From a checkpoint of a small mixture-of-experts model trained on Wikipedia.
Size: 12 layers, vocabulary 8192, 43.7M parameters.
Experts: 32 experts in each of 12 layers, 96 SwiGLU neurons an expert, 2 picks a token, a sigmoid router.
Training: a variant of SOAP for the experts, 485M tokens.
Below are experts of layer 9 (counted from 0) of a mixture-of-experts language model. Rows are named router (the router's row for the expert) and show model dimensions 80-159. Each number is 128 + 24 x the weight over its row's rms, rounded and kept within 0 to 255.
Before each expert's rows: "gets" lists some tokens that make up at least twice as much of what it gets as of all text; "mostly gets" lists some tokens that are sent to it at least half of the time. This comes from a sample of Wikipedia text that the model never trained on. Tokens count by the router's weight.

# expert 22
gets: " ", " part", "о", "н", "а", "е"
mostly gets: "о", "е", "н", " ", "и", "д"
router [117 118 157 153 148 151 128 120 105 124 109 159 124 138 142 153 148 123 132 116  91 165 122 148 120 137  91 136 135 129 130 201 108  97 135 134 118 127 130 173 122 105 133  97  96 150 136 118 112 135 174 121 201 142 126 129 124  80 116 117 132 122 121 134 150 153 118 115 153 138 149 130 101 112 140 120 151 132 146 132]

# expert 26
gets: "|", "N", " University", " National", "A", "M"
mostly gets: "|", " University", " Association", " Institute", " Best", " Society"
router [172 172 139 135 153 126 150  71  83 105 130 125  93 158 143 143 186 158 107 147 113 107 106 107 137 100 116 110 143 129 119 145  91 119 121 109 128 141 154 128 156 107 122  96 106 148 134 159 143 118 130 131 180 123 158 100 172 145  73  93 144 148  86 100 135 171 133 146 141 162 123 129 161  91 153 100 162 142 128 117]

# expert 31
gets: " |", "-", ":", ",", "|", " by"
mostly gets: "=", " GBR", " FRA", " SWE", "titled", " RUS"
router [151 175 176 168 122 124 139 115 120 113 104 142 111 160 153 163 115 118 123 140  91 125 129 129 116 117  99 134 148 127 100 156 121 124 144  98 141 137 134 122 140 102 114 111 110 119 138 142  91 123 151 152 124 108  46 119 127 114 155 116 176 158 124  99 160 178 111 129 122 178 140 126 100 111 122 111 152 163 115 144]

# expert 29
gets: "t", "n", "d", "g", "c", "p"
mostly gets: "See", " Animali", " Preced", "ect", "min", " form"
router [153 174 139 143 127 145 137 123 131 103 119 143 125 157 128 118 120 112 131 130 127 101 144 132  95 125 137 150 161 149  79 175 111 106 180 110 160 166 137 108 145 104 125  82 108 131 149 130 107 116 155 133 128 145  93 124 102 106 155 107 169 132 116 107 139 145 166 122  81 140 136 139 118 100 121 140 183 168 144 168]

# expert 13
gets: " |", ";", ":", ")", "---|---|---|---|", " ="
mostly gets: "---|---|---|---|", " |", "|---|---|---|", ";", "):", ");"
router [133 150 150 147 146  97 130 122  80 105 105 143  99 152  97 118 122 130 131 126 114 120 115 158 111 124 113 109 144 168 137 178 123 112 154 131 153 144 160 148 140  94 107 110 118 134 126 121 140 132 147 138 147 129  90 111 129 113 114 100 167 130 142 112 154 136 140 141 121 134 109 103 128 123 128 128 145 154 143 125]

# expert 18
gets: " the", " a", " The", " his", " an", "The"
mostly gets: " the", " his", " their", "The", " its", " this"
router [189 143 154 146 105 151 161 102 109 156 122 128  91 151 134 135 148 131 129 115  97 130 107 164 137  80 157 135 137 143 124 155 100 124 174 121 104 146 169 121 138 141  98  82 104 114 159 134 114 130 146 131 192 108 120 124 150 101 104 126 135 171 100  76 157 160 165 172 141 142 138 161 148 113 148 132 128 151 124 176]

# expert 10
gets: ",", " and", " that", "),", ";", " which"
mostly gets: " and", "),", " but", "\",", ",", " which"
router [172 142 157 160 131 115 133 111 117 141 106 158 105 177 126 103 102 142 119 123 125 137  99 149  94  81 106 140 130 139 112 143  88  68 153 147 147 142 145 130 172 116 104  96 106 155 138 167 128 137 206 131 143 130 102 127 151  90 119 119 139 155  72 109 156 146 124 130 128 144 158 110 111 103 141 128 136 122 132 120]

# expert 5
gets: " ", "–", "0", "2", "1", "9"
mostly gets: "–", " −", "_{", "^{", "′", " +"
router [140 153 117 182 166 151 116 104 120  94 145 157 119 152 105 141 141 139 146 147 124 193  88 125 117  92 123 125 121 136 131 187 105 159 134 145 113 105 110 157 145 109 111  92 127 116 109 100 126 138 173 114 167 124 102 156 115 120 101 115 138 140 113 143 142 192 155 131 119 106 120 151  99 119 147  73 137 142 102 155]

# expert 30
gets: " A", " B", " D", " G", " Le", " W"
mostly gets: " Le", " Sa", " Ra", " La", " Ba", " B"
router [143 158 118 153 133 140 127 108  96  92 143 161 136 163  85 163 100 119 150 154  91 118  74 148 102 135 107 126 165 137 132 120 111  99 123 124 144 112 160 112 174 126  77 118 119 151 138 129 127 118 127 146 174 102 110 124 155 119 134 139 123 149  87 151 160 139 152 139 145 177 169 120 130 121 144  97 137 135 124 123]

# expert 19
gets: " of", " in", " for", " at", " to", " from"
mostly gets: " during", " when", " at", " from", " where", " in"
router [160 175 135 132 145 122 151  76 101 107 128 142 105 136 140 141 132  86 132 125 105 142  98 126 113  92  47 123 135 132  93 160 103 100 135 109 117 150 144 118 165 103 137  79 107 140 152 118  95 118 208 146 133 112  97 133 124 136 136 133 138 103  94 131 126 162 123 112 127 162 115  92 120 119 143 141 151 120 152 138]

# expert 3
gets: "er", " I", " de", " E", " De", "ro"
mostly gets: " De", " Li", " I", " Lu", " Nor", " Ver"
router [123 160 125 162 104 143 142 120 109 122 159 120 127 132 135 114  83 120 133 120  66 169 105 123 136  82  97 137 141 140 124 152 143 117  86  94  99 125 131 129 152 110 106 130 132 108 113 143 137 107 154 154 175 117  84 145 153 135 120 125 112 152 138 139 120 141 140 171 173 135 107 118 127 151 143 115 118 146 179 148]

# expert 24
gets: "\n", "==", "===", " ==", " ===", "===="
mostly gets: "==", "\n", "===", " ==", " ===", "===="
router [151 151 109 138 129 159 200  84 129 122 115 129 128 163 144 134 149 142 129 143  80 165  73 129  94 111  70 121 163 134  97 200 106  91 178 115 148 133 177 127 152 103 113 105 107 103 161 157  80 137 181 146 156 115 113 123 102  92  89 125 129 157 129  90 135 122 161 173 116 129 145 127 126 119 127 120 134 145 142 169]

# expert 12
gets: "s", " S", "S", " C", " U", " St"
mostly gets: " S", " c", " St", " C", " p", " O"
router [110 168 140 131 138 140 123 130 137 151 156 104 129 129 135 139 168 116 130 198 126 139 126 151 126  92  90 107 177 120  90 131  80 107 154  65 114 140 104 154 148 133 111 106 110 109 150 154 116 126 157 130 154 137 122 124 119 128 101 140 142 116 161 119 141 157 129 142 111 172 125 143 143  89 132 127 127 136 130 203]

# expert 8
gets: "ed", ")", " known", "born", " used", "ated"
mostly gets: " born", " Location", " located", " MF", " Released", " died"
router [130 139 155 164 126 111 142 102 116 119  98 132  70 155 155 104 146 119 133 170 112 116 154 161 131 110 133 130 160 148 126 207  79 146 162 139 128 123 108 145 137 117 103  75  78 111 158 149 113 130 187 129 155 155 124 137 135  90  94 139 173 102 129 140 139 153 159 160 134 134 147 154 163 129 118 111 139 151 129 152]

# expert 25
gets: "0", "5", "7", "6", "8", "4"
mostly gets: " km", "%", " million", " billion", " mm", " cm"
router [130 154 161 163 119 125  97 145  95  76 101 161 153 143 168 139 149 130 112 109  94 114 119 122  89  99 130 145 160 107 124 194 141 124 139 109 133 136  93 118 165 113 133 100  96 149 140 140 115 144 183 149 171 144 120 129 114  97 114 116 183 147 122 114 123 177  94 116 123 149  96 108 158 105 135 121 113 134 121 159]

# expert 6
gets: " ", " re", " con", " Re", " co", " pro"
mostly gets: " re", " con", " co", " pre", " pro", " sub"
router [121 154 118 158 125 148 117 122 150 104 124 109 119 161 138 138 149 124 113 124  69 164 109 146 107  89  85 140 141 120 118 179 116  84 142 110 109 157 132 110 163  98 126 137 109  99 158 143 147 122 199 143 187 134 134  97 130  86 137  97 156 142 135 139 153 150 140 145 147 143 128  97 118 158 153 120 140 155 176 120]

# expert 27
gets: "s", " September", " August", " May", " July", "\""
mostly gets: " September", " January", " August", " July", " October", " November"
router [142 179 137 153 158 122 141 113  95  73 120 145 116 169 107 143 159 134  98 151  74 112 123 139 130 104 122 144 155 126 128 181  86 139 101 106 143 147 154 128 131 124  98 118  95 120 149 144  95  97 157 157 136 122 149 121 162 107 122  89 146 134  94 111 148 152 137 119 135 136 127 127 153 107 129  73  94 144 134 138]

# expert 9
gets: ".", ").", " States", " United", ".\"", "\"."
mostly gets: " States", ").", " US", ".\"", "\".", " London"
router [180 165 135 136 146 124 147  71  67 104 104 160 147 170 153 141 147 109 139 118 111 107 133 130 139 111 103 137 110 133 123 172 120 137 171 158 141 147 131 145 173 102 124 123 100 144 139 133 130 134 165 136 170 131 112 150 151 116  96 130 160 145  92 101 152 138 129 139 136 141 145 164  98  96 111 164 139 162 167 171]

# expert 15
gets: "3", "1", "5", "2", "4", "6"
mostly gets: "or", " Date", " Coordinates", " Preced", " Succeed", " Website"
router [134 147 173 112 142 107 128 116 134 134 106 146 124 173 108 122 149 152 122 129 137 124 121 137 112  97 145 123 111 103 101 177 114 111 151  85 150 147  60 147 141 110 110  84 108 125  87 132  91 126 163 157 153 115  91 144 125 108  90 145 136 144 106 129 166 105 127 112 117 180 156 102 161 122 145 111 111 116 101 155]

# expert 28
gets: " was", " is", " as", "ing", " be", "ed"
mostly gets: " was", " is", " been", " became", " being", " were"
router [145 178 163 134 144  93 153 115 100 103  93 118  91 147 160 149 118  81 133 132 130 162 123 122 124 131 118 138 123 110 111 145  97 106 165 123 120 146 127 126 165 107 124  86 126 134 157 118 112 102 189 139 127 114 118  95  74 116 131  80 177  88  88 158 121 153 124 101 147 151 157 115 125  93 140 135 144 155 135 127]

# expert 21
gets: " the", " a", "al", " and", " of", "ed"
mostly gets: " local", " small", " social", " many", " large", " such"
router [161 139 156 151 106 159 138 103  75 147 110 130 118 155 153 132 114  94 109 121 106 141 117 162 102 104 148 131 165 156 132 164  98 128 187 151 117 145 159 112 139 111  82 104  96 123 134 150 150 103 161 150 182 119 114 128 108 111  85 104 157 170  96  91 178 144 153 174 135 119 150 155 159 104 143  99 138 157 131 165]

# expert 14
gets: "s", "ation", "ity", " time", "ers", "es"
mostly gets: " development", " games", " life", " days", " education", " song"
router [143 149 144 152 169  97 163 110 119  76 137 166  99 143 152 133 149 137 140 151 108 119 105 129 120  80 143 133 139 105 116 157  81 125 186 103 124 137  81 145 145 100 120 100  90 115 119 136 109 127 161 162 147 147 159 121 129 104 111 110 149 119 132 107 146 180 167 119 149 132 106 156 140  98  95 126 126 139 113 128]

# expert 16
gets: "-", " (", "/", "–", ".", "°"
mostly gets: "′", "″", " •", " un", "/", " ("
router [145 159 164 148 149 158 128 147 103 123 141 143 119 126 147 109 117 123 134 120 102 162 123 161 128 133 107 108 153 123 114 188 119 116 114 121 137 133  92 141 152 115  90 123 114 140 144 172 132 125 197 134 153 120 159 123 103 114  98 130 153 134  95 110 103 150 140 142 126 143 144 162  83 129 140  83 127 156 127 173]

# expert 11
gets: " to", " he", " He", " had", " has", " have"
mostly gets: " he", " had", " has", " they", " two", " she"
router [145 162 158 155 142 144 141 101  95 148 132  95  94 141 114  99 160 125 123 112 147 144  82 186 118  96 131  72 140 156 132 141 126  83 153  93 136 119  95 113 174  95 127 103 130 129  92 166  81 127 178 139 173 127 111 103 121  99 135  88 150 146 129  89 164 156 132 148 126 139 138 116 141 119 125 115 108 159 129 143]

# expert 0
gets: "'", " \"", " F", "f", " f", "F"
mostly gets: " F", " \"", " f", " comp", " due", " However"
router [179 150 162 171 124 136 144 148 144 133 130 106 129 140 157 120 129 123 122 122 105 119 163 127 133  95 100 107 158 136 115 187  89 113 154  98 135  98 113 118 181 117  85  84 123 143 150 144 119 136 196 168 175 147 135 139  98 102 132 128 155 121  80 110 153 145 135 101 143 145 139 140 128  92 113  91 168 137 115 100]